Below are experts of layer 5 (counted from 0) of a mixture-of-experts language model. Rows are named router (the router's row for the expert), up (a neuron's input weights, with its number) and show model dimensions 0-191. Each number is 500 + 50 x the weight over its row's rms, rounded and kept within 0 to 999. Numbers have three digits each.
Before each expert's rows: "gets" lists some tokens that make up at least twice as much of what it gets as of all text. This comes from a sample of Wikipedia text that the model never trained on. Tokens count by the router's weight.

# expert 78
gets: "0", "5", "9", "6", "4", "7"
router:546388592579544448581507469440518545540520469444552464508495451441440532402508558500507557448467464570440478500512452445540520561510415530475561465618526453472584461490484481524494551459411504514476439481478547466444569611605534475452521461452445501542445424489418497524435453488562523527576423469464496541440508560416509536463585570418567503565525432424467514403527571515524459481517491454474433571540519431522542508494558437400511537523555473519439479494495537431619524449488462537506518472550503604498517420448572524472560509460410467400555460498499478494523487547575476502
up1:483607565419451522560461521530577633473490515533487458461511532483439442427562479514481495526453423537483516519493549488493563599579522563460466507454486523435453500535608508569489529489567509454458388438571500408515507468514405429448547549490606465555475490528461486524511547439552504542542428508549487536567519553473563571468581638423391530497490558514467498399342563479462565513485464466559541474505465413490549572516520559518492449563498548519493536512488469446475452463453467496484431561510507528446537492474482553472496493451612531434543513468434495527445394534484520464
up2:546561461527464515483457483503441513552534583549460515487550562502416522454445537457486535548498478437527546515427547544616462427609514567449442476410474490538492513535361511556530487468516493512567458485533459508425540412513479463486523443634399476500436551434474480492469423535582479562552638446501457530516493471453535527499515515530511472583550603503432530466526472473470485489479410468497494462477608468598471513621462427494515528542457509493523430429458518506527494521475447463450545442560525510576510485512551486567446485463609564527592568499474531546460509497366438437
up3:485550474446493461520468443439525480457535517464507479581484435456502474523443500383527589418490555426457494480517431494492529468511532511482477492515504508374478502520593493516562500405457460493517526487562514516541636540545546509484506535506405453458402525462404564497482546511512498554597464486505494433572405509459505519486514507525538531544520468494451433462553614483525443530621451423478449392484455411439529487486470438525505451475501411528534409479599523507581590411585383468542612508512512522493617496452489472406506545487427504473419597503502490519514522498545469473
up4:559427488595448625468484491592484455486545499447526484510572450519537518531501555464455451554454465481499506523479417553589467614486595507402513558529505569427400557538558399529528622498594478506548494547536497472467458549541508513458542659405537516475588464448543510458480505509580458528524389514458493433499520538482476540550515445509462440582492491516535448554473531529586542494565515450392446565512470441471472457426440575534462505412456472534511520505466440521488411499423501468485516426491517498511515454451388495467537418522512521527558496481504519500453500437507437588
up5:472460472488429439488470538510513551461517507557528423494511524499545470489517453570414555419459462494581548502541554546468460608469573464481503528362530490575567387539537543512560485448462445554520504523483577481496501364482524418496554486534488490501468551521447471482500453513500579572529491536510501590494464478493470533473387472524555455413542463490465465558559525429538536476602485414576534579451537575528523477531529529539459455518565481508541484539534583597432471500453439473505444556438481533492494412359561417427484442474497478475569583516516373551460526446400512478
up6:474472507517534538381435569458470548423599419491545487483498453547546573494451522493434479490416518472492577457508494406461542519562479432520528491417442478560427520489530547478466446493414477484501551435482571535485437454530458527448432411592473534521402437555429552510513590492568413485471459527534401620588612479505430487486489578458529519491498456471540476576544603542526541437465414504457509528511501520589467485486488451510519487569397536438572534464586472522454500483549550543489479512494550467493575521474474545486514511426401620494509547491514431525545547543477403501
up7:425479518492508508456488504460515477551474443472572523514547476529534499517542389484491422513476465471457523520516527508533665493516508469491533513522499452443468403480514460470561428478526491433528520480434525480572498523499515592481478539510501416535531514497491508561425520485450466528544595440442512484486514550481510461415687484462605512504518501478463511480534431474502365455436421570533525531508465532450515439507413466564532475462527563444497476612563494620516550484490570516508489513599418544442471372467509384416430531419485494453582606460529495493489408525516521424
up8:457523533492564474556452462543471502519504589489566522484471558477461501557477497487436398409510473587492465555492424442614485473522367495443484497540510475485470421483542525527445531451454441547421545386594611548553488484452649502452466539447451475399529490426504495518401592489469487532437516489543502637455484423519451543460554504520501512507550386506547415482492497555527550392506599533432562532483492514475553568474571467539558589500533452547547570463448539538533521495492524440503419471495443496561520486503554540467529530525539516437516439529488476568473480480459489407
up9:477454458553409497589541441455487495513472564456562530527534488505527510451481462460595544553529472565531495391506550461470525538510555459564449471429492464486475473494553551493486466542510507597465359430517495619471464477589526521405432421497500460567468438486527537520456512553493541511504420516505514443481508485482442436620506535597527445512483525454510600516565463592486525475510418523523599401464431466405503492379481524553572476489555543535451531531481572510418605464547458518474448537582495499566462480468413491499580506463525434457476568461396437409458529512521477503
up10:459465553497515567519507446535560532513457514527554461438462479489587542500390549459509517450576466589457498452530539495542514487482480464499478564515539472528538440488460518534534569382509497457445555604496405459559484445425607594521508524514475459531527472527518456451451572498440452588537408446460581522376585562486477483484473566511488536572518424436514518541431398533482438506522449545450521547478548490472549527387437473466433579505545473505592579534476538519538408534488558478497561567537535439431576469459609405475553436551428534439424481479473475499468556492469482440
up11:439440535553562575481415500607477462546523578560567498503484418553443560517456535510423445549499546516506523459486508525526468537521543476526488517540466503477513503512441534517480537490430439521489597500534461402530554538569519413467633517511538599448514460576471481506457406446518453562484437491566487542487487487430495621555497482551527595523612524463500558551473438471485531472494577502551466471519435499586483512545453458556526565547587527447582589530542559494522527506556342423550477507531396481542360529435488474480554545504459448457492468503493444456499381496514498525
up12:489521516467552555474561475524526509496508620436484512541518493481510459516557611459535439553543512563442500482501431565493566502481500450519433543493521533565473485544522537422416498502528517606344574433436524506413496541465436434458445462520554407451440502528436526456477530541543493565464443498520505541424490534568544510548502532460516488636539493593518486451555529461438498515486565541557505415527493474566490521408462490481479428465492416558511475541423565477515431535417481575503509559467497487472439556466406530519479536452474544452564622561486475416567594400548441414
up13:463478526441524426468525461488496547521505485528445431571484541486504533557513572447524482446546508459420429506556568499491547502466590461507562525494470479550512443556505601495507603552557569471495492528475366512535471575492495436507491413487430473560562480470466510489383592475519476463525488475485452501571554501519541602579518433449568453566420438501557548499527559379550519519482440517370504468623547430506531518434497387501514521501548544410530518538513459452373471495568404516458497503522465481498469519571470527446592513428561421490534528578435459515490550477453425532
up14:552554526521512446527563469496407424515531461516537556498430505531450454454518501492504565535477526477463525562494481528477511579482464532522415541494473554610629520518470538528447502499561436521543477516600557517381568488416533556396470433508552532517575400511417585553496425446486524490491584495479473433459478473466539515551547477469418488452436461581492442530535502449504506524464400634447539391517498487499513562501509484434514461448439502536453428441565483569400497541462479441506467461628463491443529504495552503468446498536442423616498501544551528472473477593432437563
up15:421504528507489506547516492438548491460421474469440453567463427511514463507457513473435489550542434439412459557551418432452477538509477487407476524490500471424596553553481438605458478538504465512554486426546476441489565421479590473451475508470512487445555505556508528537491388535574502589555571439420513565522489645477487565476579451502539463482506521417584531528505502468454434450503454414479522467485445532472493453563646480562476513532491430465565521509547485599506506406519504514462554538545557384528599485502458578500517505617439548475542551531493486523481541516416521576
up16:397573576492472577501523480568612471562511479425573502537458552520410483420425498548494470452477517573519416494454467419579480412518557516464462487512436488509450493542483474566503464525524507477502504451476484565384510514515466483496495448521480495526485477540478533475535478441550618533401405563530467543494510469518461487486404560413466556508590455514537505509504493481452513394571474487480466338537500581457563585559455519580490552436459587528520452544481587514513411467521440521520446536416492559510620394596447553471490505522486570497496434521471536535443512443521531505
up17:629491512523495600395573503474543498597551485512428504542519505535542566536463615522476504454442580490396519469517452503554597497435411482529511545423478397549489491512517587452477592517449551491444467475476519389475618482601527486533518439533588501509476449437568459476527533502539623433514493504508490540468522477514537485442532501468549510560501496477481455432471488492494455403491536491535486514453492436529536476575517486469485507469493478513561477372435523446424392407578515416473435491477465557442551511502512534524491548490465588514567508481506559503397516635483536521
up18:507458504589473552412534495518433434453503495407516465442455414514521429515480471533571438353567412523520557480436523476469550472421427484586447494519523524547525510418505539453523474558473467475511503460491502507582490489474510485379530566535487444533514579528510497519432452533513437442532530511529503445471504539686581468528441554443393494388476495524434538521482498502475492500518458493494519538490453589495527474483435470495524590503486472528496545567505570512417432464570486552497538450549504480549527534525439603477487493434554438449534463467486494594465485563536385661
up19:582451568490555576414486465474583474537473541458371480470554579455533486502566561576590567524428511511500559389507450633579487440486520521527519533487550550531560515482469530553474521421528516487515501521513490400445477436477504577569530453503522564533544563501550465473510487522422426485510567517501418479498429489553494536551523521480445503555474547389532475554480541579416492549553492396396498524471494494415441452517551466519535470430529516496514511534544561537507502409479495458450488465498446481505456455487590655480485540445517512436528533405440453430612580472487549516
up20:520555508533509500505467492436581481483496543418487515546476486479611619542559429529538468512493416537381476552502527533499517464570545546428547422579505442482486466502495563454496389511426522415557517573605518584490455442479427524396555439492407564473477452527488508456561475449628427604495546484555443453469478588556443550581475443556501454478502478438577452479578428482564537453481534510525549542497463462571534532542470515504538487496508603437405481466527493490459486473526481494473523521542455513486474568482533469560371512532491385579505451508520532471489461439478418496
up21:466446513462453494454456456478569479487479609580501507470435463470494616590574474479498568443510502588555473550536497629492489497448503488440602481595564506403477492457499501551524605538496476612475492530486525428512487465510526478457530443574481458446411486488523528573480544555582571548508504525497466459506550460547532444462467552475494545530474445552416565530466566544407394383456443505393564532553449531467566436496522405506529516519572472535448502513525505465475483562578478494614453476536600546523479547492468509473491516511512559496541593497436448376543522451473537470
up22:524434558465504462630448618541438424529454515428489512586511430472526509420540540484580490511477524604449456477549469464454500516461444506346464500443492545538437559502498501498528487520438441555455557501430533520557524534635532502434522509695447511529411451538489518477529484511480488424537502459495422557539464450509496506445489519465511487415509451485433491423507594571521541524475513481522419437512540452494470474437547495628569455512479560542438450436473533490487424456511512565500485548492506524449538463475562504498483482483477578361475457538522436445513429460461567517
up23:523534473474482547437476510550445432462461406505448525474532458452464532514546510455582518551424503427482593460570555579456487469453493448490469474540496447543479522487441514509497401421531550491511476506523548561456517533592481415516468534460592581497580538500505531475467524473458576532548462418510447497531535507437543582514475456431610482554445529536452492405531512480454452506480418471507509635531389503524389530463487481531460570492438553525453474478552501543497457496415465438542529492579472403606542450501588514524464470502539466580532530512503441488552392641580391532

# expert 65
gets: "1 ", "2 ", "3 ", "5 ", "two ", "4 "
router:584386560589540434574477531466493544551544473384515487484480429445478494449450537567498508412466438536477532522490455417511513517570441521465542494562526531479582474424477532537468521469393461526461505467505515463465531592534492497469552437488438535558460494464459508538435402434577495555564475521481396537386489592448461552500563546441521500530537413418461488470514613474514468485474474386455417551576518480519606545500553456414486553553548423538427472509510509453575569449516443545534535437545484564510538485420544492541554496475474500422536463514515466477487471566563399532
up1:559553523467421563591595485418565479494472485492496513536448473461582574519467343542557469471478489470463484547516597534477457499537476435462439572507548479367511488475447486557588546576460380549526519444555509469505473497433468562541472491471505481417497503420437594575483486524542417474460507452594516507441598555581523422516538559502524601483476433569519483528554511525538469506522524481403518501547484504542523538475573467452481547435551593539466452497501524527572593505528443460482515459468434588498557507427463563480445549492469521520484491475539538523582437441588576439
up2:535583558518536466482442533471482436435443549424539507544551464498498498495571496557496492544495465660569544434511474523533469436570397517491482489446464477519557472431556438489453498502468488422440485509575539524520584450508478411429451597582564545479511532493489452526499432549434522550498456499475552520503451429485446453513476461591534428632496505485467481342502519495480525471588500479471553423489453579501395456503525549502530458533405451549538422521525511441512442444485457601595558521483426596378506438515531474525499489516530537482532445437510533582515426453552489487
up3:547506500593519465419423486432490477432524596515434504535421539549515521439414488433512467501491503432463516585522401506484499564462482513478467464567539529630517478463458571544497544531524487560420499528497537558427501413525592410466497471587478484440493459487514447557406504535476515464434550511423555540469514570515460423489530509608413480473528388417451582565531533481513520489543472445450542471545546523474519457518435560567471521580510516434444414532506479406575550520579442478450532468499438439540478496541460515485529521538463437478474514576612456396405448510453466566
up4:477526492501531575532572491496511548517513366513487529473522556481542495422450454473585487402483473433541600514534512607536507538563511535472404559530413534596560485527598563528529458336536435591510450519512496414521453448406472518448532471453509559433501443440493487510487452436519461596501578507458555483488538451484417582479524542578596472528486450554505561549583504483552480513555489405539518537451618520522555499484565440487473505505620529478482483530553456514528470484472482570555429534550489486548511448509543476533597582478505507512548557501488497453541444382476497508
up5:475426496461575522580456426535529454522545499497547513477488430467482503484462650539556529586467441539537510482511527473524489568545466519479504471471569509482537556573467492532489524482486460507501486498475501503502457520547550406467502416432548498560561429430503506454649538471465557529499518461531417518527481517386512492494570632527486487518425460489516531521509549474441509569559449546515552479415478553470494518483533473484538586518498475491441513594538434486560545503452502512462457528501345493366419607423476555452498489407474337538454487471452582517507492472479396598
up6:562365519536587512451552500512498441625520471535518461486504461455520524568469507534489530500534466467440596475582554527560481509509428522512535510529540464477415452465409481511511405522491520449568503527452515472495535538507457540496425460398541460526575581461453463498559536471543493436516589471527524454491466553524473411482507482572469502422513540497529608473556471454511431394475576547528454459394516554483505617560450440464482545498494505489554539403577498461457538444475450451429591479533505439453392451586553477502456489506436414474574478537569590480542495388489419514
up7:510550492442498501436590507481553525421580557393467523500518520551519591457510478524541522410474523468446524486466449466467533420510544394505490492526491471434493508435532546526491428498532622407489431486508513513466618481452528455472468532484512557510564568394524421481531459422464552454486535474439450463505509461558434506549525496416501602631531459538533474438536585532468485450436499532537429509630456442548588550496476552511468568480439578447550471508445472537474541425513386482423464593505528481509522584512403537565428461516552524504553504451430466455466462488537508580
up8:532451519524467528568504553510503392466563402523435527442520495498498553467341525538451560454581535552461532498482556578582562497509387428545601391528526550476499481461428518511419468508495447459442543470569557513544487495455490482545532455535600538529525539531497438510492536491465424474466493456533506608445424440415463481424466509475504496510508476613520467444443442492454508421447511480544496472543553524479457499629467491484517524564423433474461497539563494484415434519517500503599643400574449508503527523519460599456519531508488462515553423467517466493498486530549565585
up9:452459464555513501512579532515489482513522510555538478532545456452378500404414428513508519503434425603524530468451607423536491517506533433410479467450472564522532436439489428529571504422523422470476506426521598453538526512518520509541508490548503462372488558428468600383484464548455567477537509468516470483498451443513568532488502536580569534530562577577562493618493460491508422481597493464335538408491505479493548535468518547515476533561516570473563543542550551476547470493479483541470462442586541447589562478421457507600441512554503435458514490519449505496543484480509508507
up10:471446500480495482553521457440514544482606535428440492474487474469501484486551517423531513536537631538437502474479524471478454513541409534423478542413522489527495560471531518374454539514595517522522463551520446504505499583573498543451473563570473535418383524490485513627511478551458486407526548428536479575505553558474498439479491598554526526528572394478494534422407530469543552503510501515528510559488573561558516509452474581429558498499537402576457535437573479445458451561448466590525534438424499483505565520429464415587495492427514504430446620465486411461539515500477459516
up11:489419489417457410453512414533500454568502461516480479473532463459441516493597509425484584554541516506486416543483553440446503505491541473549529536459508488477485451447421484503459430459520560572506507456424536495481478549483391436466495403492448488415568521468514457535516469447527468642539599443456523516495466565453459556465597444439520492487453540488474474479468469576579518440556525519522528419516471504547498508503572567520500544546471642490422510490504520516604558583423419500473490571575565543506386491465543592458562502566549454471480616492559535504507487524556471618
up12:493527492484532559483467472504485479495521439551475498492472537442464481491528513407498492538528523436495509397379467517507527451461546385469492360538523475476575517521458588475423560576517497464534437532475578551518594502524564555559616421433536502500418573516453557461486544469428482461493527470486509621420548578490478538431514516557566493473530528458529497544490513466519525557457481502575531518437573534525541392492439453557414522467496464520473493552587546531491444471530527510509602503539397465411559475518494483514398521562616459493475365443515553441542532537597485436
up13:544429464579475492529492498419516567515486525565567496572533534569476525477558524436505486464560499439556501473541613522559429498502454494519532614459489428591589521483508548438587537523506503509544468516464548535554438553594505403486523440524510528499507352463512448518451558525502512553614396490448523496440500453519509475464483437505555507483459432502567528488499472523363500513549582500447472439397454435489519536541519439529559582500489453488392561543420531481418393529511489390540478536513426501518437492498550494535491457503517477413489602460531522473551479442598580468
up14:556450549525421443501590421506547515488528530462461466439517487443432487489494506404512566457525377583572381441585484477356496634512484516456500532565520531446531459516451533521450489467539404530486493529439448484479481511450527515477512483443475479418538380534541484432470482552400453451572554508522508471481550459445498596517497477511408533478528540465431501476478444444478435562540593439572476495550467472570414556557477481472491565438455398557445492477592519479494594537475456511563523494588501524402589535498532470564481468484527468520507473519547548441555435511441469468
up15:423512543481535454443506565617488547481527458529462497491471519519570488534558469410453538552564416499528557508361582525487514564514575527479523555547669470463433465603459549530543511520509448485542473548495445543535508491564558492553444534462560371504542427559497510545416490462498505534462576514421597488532452501466479483546497472560448512470562416384514522459442549476421511519459565463424568468460475402534499514471533531516548537516508421407456516500460472526495449415527501586451484397543574500547487510517510478515532562541538499486464490424403467620519559507497456475
up16:476503527429632534426502536394511462521521502465556467481470456438535487570434563406525511416493518497500444419542462447584520492576534526477443482477509474433581417482479562491520575467478486467491495487419472369489443492489516444479495391494430557399490446518459429533425503522540464493478452467587431561548432456479383583457610563413511523526510555499553522462579580444483541466478512436394445474506501479550435534411484494444473543509498447551576568508425538479544446526551485411448553442554475491515433452533540560452513499531447456466523497451419493422512505535504495552
up17:452542544490445603498557448542451484514465472454546480470595436459514492496514601560546459420482399471417522474469544437471477528477538558461486512541511459480438532546480533496514490511488498437498465545478537513453501567458547555432524401459522574548496407444507540563502553498503519504473394488565543565451526556540451469440519497562432499480560580631647481501537523506443498484576527444523441504518476543548553560506513489516554435526511599503476474550535543416514482472551418448602469495581523535558374514401545471537607482459601436462434448566516433516521483559479487601
up18:439452493530638456516495460438468568493486586502484536461442515524518467448558474440465585464538407489526528525507567529494522565519403448445538513424474469465518504440435456481466445531534481468503474408454562512441526467506476452510511505509553502463362443485472515510467477443468537484423450456560514518537496516578486566407518498603485475475580574600532527506471507494464455468505460434484534458523526617537483496496484505419534521452461464507522533646473586519558425483488580631542477549430478590560539546555558542508530475485433562615517437526534537496472489339502495414
up19:433462507397491537518497541489505473407495434513442537547480539560503483485518429514432455553485553512507480409452469488517520609476511532400453500477455453418449448460377549476481396515499506555492561516540502456470554523486413438465510471507483493426483484501535562549440559542647469505461499432507464549538488545461513587526544433502545504558533419498509584475527550526390517514488576503482492481504581499487566489478453467478591579577565556433589469423521460452352421483444487516568475510536423587408423537521424516561529483508463481420469490481446538528606533533471442468
up20:460478547438552411496459398580526505532585565586567489464498580462493461496567560501571593617575608547464447464495539451512509549445531527553451513622517478581507472518505411519476519519528580578452544477447521551472479494500445428466568535476510399454533450555412532481581519400487531469477501528563491447422475433505432423510403529427543532457429474543473511539501454483464513510527485500471465510571586402525506525520454466441511460595522524556459460483463474416461520433544468613547467526466458545497486523448527492510588510396522487502470522494479386454523489530560432541
up21:396501522456529540538458482450590476469457507499478496468466496483547511560472524474452549392613531544531491484510475505489577436537452389445528522495526448409472462468516475517579504508608451543384535493446490491529421455541521490443535482459504473538550405507592464552429551480439501584453354524435531577388496454544536447506531595589560458503524492463500500428483495498528460444533499524402464478513512608401519505453490431544542505497506464514563576483455457452448495500533599523544449603468597477530474556520481484544629444516452497422518416523502553546547463479551522484
up22:551458577486494521482477447532621455484435560482436497556522550531464438525514473578487421471529472438425501453522450460480450473542501511523547496432442444473613544521470416550499535519534527596524513489523491339493452463559481475436520436426491482482504326505436486410470446412524560479482420489529505590546556519483524469473552571498467501485535473522613435530515502520487491398544455469429569452405530494566574416498501467460513544512547482446473517543443533519482460466500583489461603410475582454501557524461472508562490463483547516505559426560484478526438609427558529451
up23:401676455418527560496509499522503551452506582451557534545548473608514554539411461499510557502384495463612591510410406425563542473530500512552539520498506434540500472454501561598485553493387547547468549501486442503476402575515504479569522551537492433456494571545498475604513522420572537481488529476494524527500527468452485445498420499548495487474512515436530544511490432413515454500501518484475469488466553524547503513516448540511620527437513448508514478466533506524526503467444522627503547451495539566465516496457457562564467466486523481453496550507558458467404569326516528455

# expert 17
gets: "in ", "at ", "on ", "by ", "during ", "under "
router:579424558642541538509513520459462497470535454465521489508492400478449526487459548537541575475415409567466529396484413526517530504569432517470515477546469449406551472452477528485497490482440450515463488474532521487450515512575571481424585418515482538596503502462440533523426480474513595555570464399538457528443562545490436528462543551459533561515573448426529511461497528545495462461492453456485460553556565419548569496423532476418518576520546409546408438523438511490485516534462505576541555453542478557534554409445523588554596495441456467426537486487518406443525486491576417539
up1:558510526546440519460507503457485433549451552491578495531403408510508518586462567511463423551488506549501479492492468485460436518509421518489457508493481547489525467460474437544539676409523454488524518391563513530472457471484477526518526458536516520511508471440512550490493465461506561414478534389467457562417426562415543488407496435467469442440581500563486446508548488492418493463535505434463545448496527533406526588449429586429487381532509506589505473587568453490533580486552441424582535428462456486432562552423493539514600507533529481546472510544496548511476392477470416438
up2:520407517446578486507518451452446480536577533490498469472532502481397562535425490464473441484452528491505444649424515532502483468426463433476516509493483480516515486494531584448472532417561648517492496525508544466541423505457601533479527477552491518483464521477487463487480373561526529483439548534481513541558463571496407462508489524526496424559457426503529479503411521541516543488558507564454478489523539555626485589581539522549514590511536492493418480588412566512516563554541480433435505518360511527410410509486468535581559570464561474563560560523518426469448472506445398460
up3:462553529478603513546521484528551484518494563524503488569461530484447526397546525476459437462528498533463482522476343466530516470541519498442412481610544549506480494473524426522470497544529519537502348482408447479446448535576585424516565468506409425415487537518437520475502500500506428461563543476432453445528393538552516580441551489516380517565529458480438609504551521520542533574481474462484505616553495551455591513452543479529569492476511486523513532504535541505502508472415522492557471534471465438567477434476498474442492485474543361541403436479498489454610562541540588515
up4:472524544604494491528444442510544433556509463572428451578489454446444439521565440419578487450430464471541569479498533516451563434524455527438481462489511490466462477484464556540535453460581498550492529459483491376582521505495394555522483535501438567547557509483553479559404463496456500489560527507520478410470462439513441519514524563488448512494555488493551459341405516578504497504522473540462518432481472468553489511534486618615586527527572572526485538562522549473480582519473542415495381458561469514480420504475561452515430490378429482507540497541486519441632532486518439483
up5:447460473513499546480502553472618560514446541572463552444446503462474466411533606479441463550521521508541498524391457518478591513463534478465566522536556549541543526582461438522475580423541504504464522590427509540457435519485551459541431571476445495561586576500509492601501363480412538458445544530544420508456542534493497505515533585455457458487437415493579468497576550510498578517532489494486506540508520535608575529558470470404484483502533486515461528556519540430515535514491503579515498439377541506553512483431449467585600488548408510471443481443412480455588543448459489584
up6:395503446576473502508463469461504549484560566448547489527484549530459596537463535479405447570415454538458497472492549469539518434505506566441439486483421560536412445436557399560545468446499446451544398479500481482378455583486359446525413482497452529486518455450576634434407523514525447514498486558520519562527477495433452578471490478552592453472555466540418545479471531551500464535436487465503491536497592503454494551465500526568553494568487482519512509475492443524457449495522524509530461571528496550518533421421521507595554535557576594425437503448440509553537495548447430567
up7:558510500509459517469456534455412522552568482464525491493455515426570546604508496480466529510492514524441468456371475413528455506532543460409620500549512493454497408513493486560435528541419531507564489384572571503563568532513518458490535491614411507514506534531520391506450544515523535463416511463415494573546485427472495548496493474533496500529571545566513589498521468505534525501490394567491547512534446452546543496484418471522566539524546522528507480479541455544571494539526447563505413501466500535490516500515500554700552420423375433462501540549456539610501494526418546513
up8:471460465476533477538426536595535489522529545620480519520593517508531541525559518486459538454483481485428589482579592501475484541519450483540543418498539453426506431435434401564463468555445552442518511441464476590571548524538564527559570484542462490471484445419508508540524426577505469539607443366533499440393505509546405508562545532471543548458437449514488471457594453503472519381466470504510554491522488563504508434436434505392535528612493530544559544476433478520506381522552433476500492562497509572469431515478548425513513498456431463455452409529566525555507503498523450477
up9:502563546466497468463557528490456489531579509543558483477518518535449454477540384413515522547520506512484514565458618501439545535341472525516465490542496503560481547471505497459544508435471425598499593410518498519473572481584574457515438450552517449475438469501458491524491502498508543567443524530384440496511548596512511479483552543506456507533451371505505483427490538431530370450554444413493511493559550351486525501443504593478514546447444540504572555450562421535515409507513463528484495479506597541501550480439539409543446511562481540429462468529415504544415501489530424452
up10:522460539515483527435480499503477560486548595428431507518493426451517622463538389549531455455563567573489489509470470466384471532524531496557547465402469481465510561521468399453522470484501425424463426556450498456490457509487566465521496515467565475504484485537533508552438499565518636451516452452458499493501608538523516490554558601407475518506523430449467500477460549545506488536443441592432504529481561537470544546463573524482556503547579493444603510428498436482503546467464600366517587449513558466538444527494533435480477537562548528459581553604486510626512466448485436517
up11:477477483485591482463487554444420547480564475547460505498436515428488504498476523471526594550602558449484562455420500483532476527424416402462438521515566522462493427345527524480484522516523497448452540460586521482541549529582513483457483510409496488452521570550457578527500501546551559510524545429475448503505537490486546516475513508453475442473497580499509439547539530537457562490519500558420495440540534550362524550551385491529452500504535546558381345521525424505514463433386425544503484541583529472478566415443469586510505459465534538454480524550564478470547514510600433570
up12:512493521540561452522497514560585511459550452514497468503390568466559462478444456478510534463515440449589536522514472480456513506414408477530481522517536581602583444506567531488499445514421570424540565577474602557521540539506485457508483466509565572455523444400479516449459417439549499470461430383529461493556542560475485543463514574518446463399561450438468551523487479509478461518536535546433542478593397472603535513539529455446467557496489501560570508483436455499459541492445513513488399488519439474534536490547495526437504445463429351503514535451537580587500389457513406445
up13:517523483519563471434590532466534540517523365529463510619501525503577546500501411499558541484472434534445531517491439506445485506450541541528463509566508453475461441525448480546497475479529538473488440492478588536464496513500554457461485462473455554446501446363442413513532543450564522535502514573507537529479517524563529556521542495504466452502610528501475471554568593479396496420440528390579562444575416509605457523420500478458530576515544588482467502499474620439483515469537523560599559515443468547415469438533488558483365627581510461442534481466484501476526568472506490433
up14:541558544422451515421541548453544458416451565480555469512509564456534474543514462339470532511449497493579556526544514450503466477504567470590427509595502452498463527467490607621529523543512594467502547558522525466533452531478466466528486434510523511451459428549393486569490516495505499568524533617541483477414519454498561441505517540387448499667462529526492469477609458522496518506544452469502472506460519554550523545523428469445643621483479563519540460520494561531510444563468536500506578501570480542565525440531527525443502511447553486590508538492518444494433429480527427489
up15:475487510513565472630525441554522497531462559458488546504460519476532506529491494485445460456486416526437542427427392475552434475429448432518601478563486462480528536525539504557540569430527461554561480509501492517499566501517407520426614442426524513553485470484452632513463473500541522484529571562520524514489515453476601505465503387469654489513462511471507524498514547481568461468473539573533475629523552508538489428466537493461423497486532444613614511545508515448555489500470454540523528461510498580482535451351511445556450568510455581581493465588428521519552556438517459498
up16:560485542473496453545552488472595606529506429475455496553541544533442522513492443434466437536425383503494498532503542480525516555438390529420446499524566498478494468418544428451494514422475583475554524492532490510604482496526534552564439491464504518508478517519510448506525456495553441492505459548433499476512462485481425450511500467447462546522459495512596485477449466547540464565453608531446512523370385412463555583542566519380569505502535597515458559410618539482544458534390472524472567449548412493529581494513519573468458581527505475498492502469429370474485563486540549471
up17:493479544550522530498535492362546488519431491540489504477438579517538564532507488499586490453515613546489595568546494533464607480499392452476594537508541459469406548427437435485507444480513536550469482440437499458489455519484462539470483544408565488484484449601539477465380486406522489520469444561440507488423453540555431525535530557507508466461501578456454555444509569429501498491491497504428494532444484614482521466393498439397553554414501492539407539443526462461473498471527449500464416572511536558520479484512630540458616531578433509470469433542481478517531509452585490483
up18:452503530424473517536525471464628499513544513374459494505563509460461424504407467510458388491438480424523544500406401532576566573536504572584499495500500482506491470467434527514542611519510543559497531429413525472507426548481513561542466510529530500494495540464476482506518497508631519463606464453551494531475466525485515436442432530514461550486412540461482424502491423458452461490536567521453540419560482503513520541415488518549551583574480574467458534481474453523539554426493478478500535423445503499493638494456560537512488510497458533478531510637538542686490557535577512493
up19:487484453491552505577466469507523557466490487566549482477457449507436507471473545501503430439553567528522520508411586521647500572567438528576540475517490514543491518490496487559526582366420437589495535411470502452446525560525569498399552464489440587404563493453520491486529434462620568477472520568486538586454494504412547493410510472413552554469459553426485558572466471496576504468500392465521513548483553525471510491477609517559522440452517596486483486535574475488498537514488506493597441434468446458512501488449576530472565560496543503426523543588501547516459376527501463470
up20:545499525430493526572477461511522527516465528391498434487447465474532526400483478473507564455449597533516442533478438535539479508587473545557429588531487457465584450467551545577475569499427467485526484445503462450508537512460434489428498468506504525487462442491480593571499516582564427481546428518484542585464439471423605554519501555550448551528564579518571580458512602462512463497558453396500516466447581539485484557478549433375561507473499371463530495490610509479503470509379427562407464402481500490496519500429520543563478575504443490405471476514512449486519469508442495572
up21:418537505523515522509430503515493520488521423603552488493561449578515526456470514463405495505440524460477518560446552553503439429512531463546505440504494502503411422525565500507426440418539490542463526557448490494543653500442464457424518509494512574525390579474465583458620513433449497363564530438487542513470544614545465536383504547470492541533501518558390570461504505526531525505506450463516503594447452478526566467462381460532493527497568512507468452547484505504539489476451445527445443442489437535575575426490441501635497454472521519512432470580458488519460531580531543528
up22:529489563522474480497591495509556597498496503434488509514545489502441470452472548384591523519575540485511494461545542510515600455387366526462546420526556543599404540486511568406535578494475512463479456528518529536494610548499473336528499463544484525570543494478468502477492502546561435520534404471518526410466527517546502544509474414470511509483462589538475500396503487526508543476506576502521480525546468473547496474494521495550434613590601472527460477462462528487502434528557513440493554557390475444523415362434541460449506445488569472516571488489534445560498496579472553472
up23:412469486489584490559354427504547541566446378591455528523406544521499478499595552479482532531496481377492562483550511500480555414569465463550472433551522410443448503409531495569628503441477480464480494583538556464474557542515499500422508526549540526526435530504418489577476466457480493523436511495465545493492437539514460450470536500464497541425525459419485517445433565561460510531472511517525471512570444573523546449466457483471524510496533385512421504490524434553525488533493596513514596523518507448509536434607550575543444428584521439453458414482525454479550441556548544434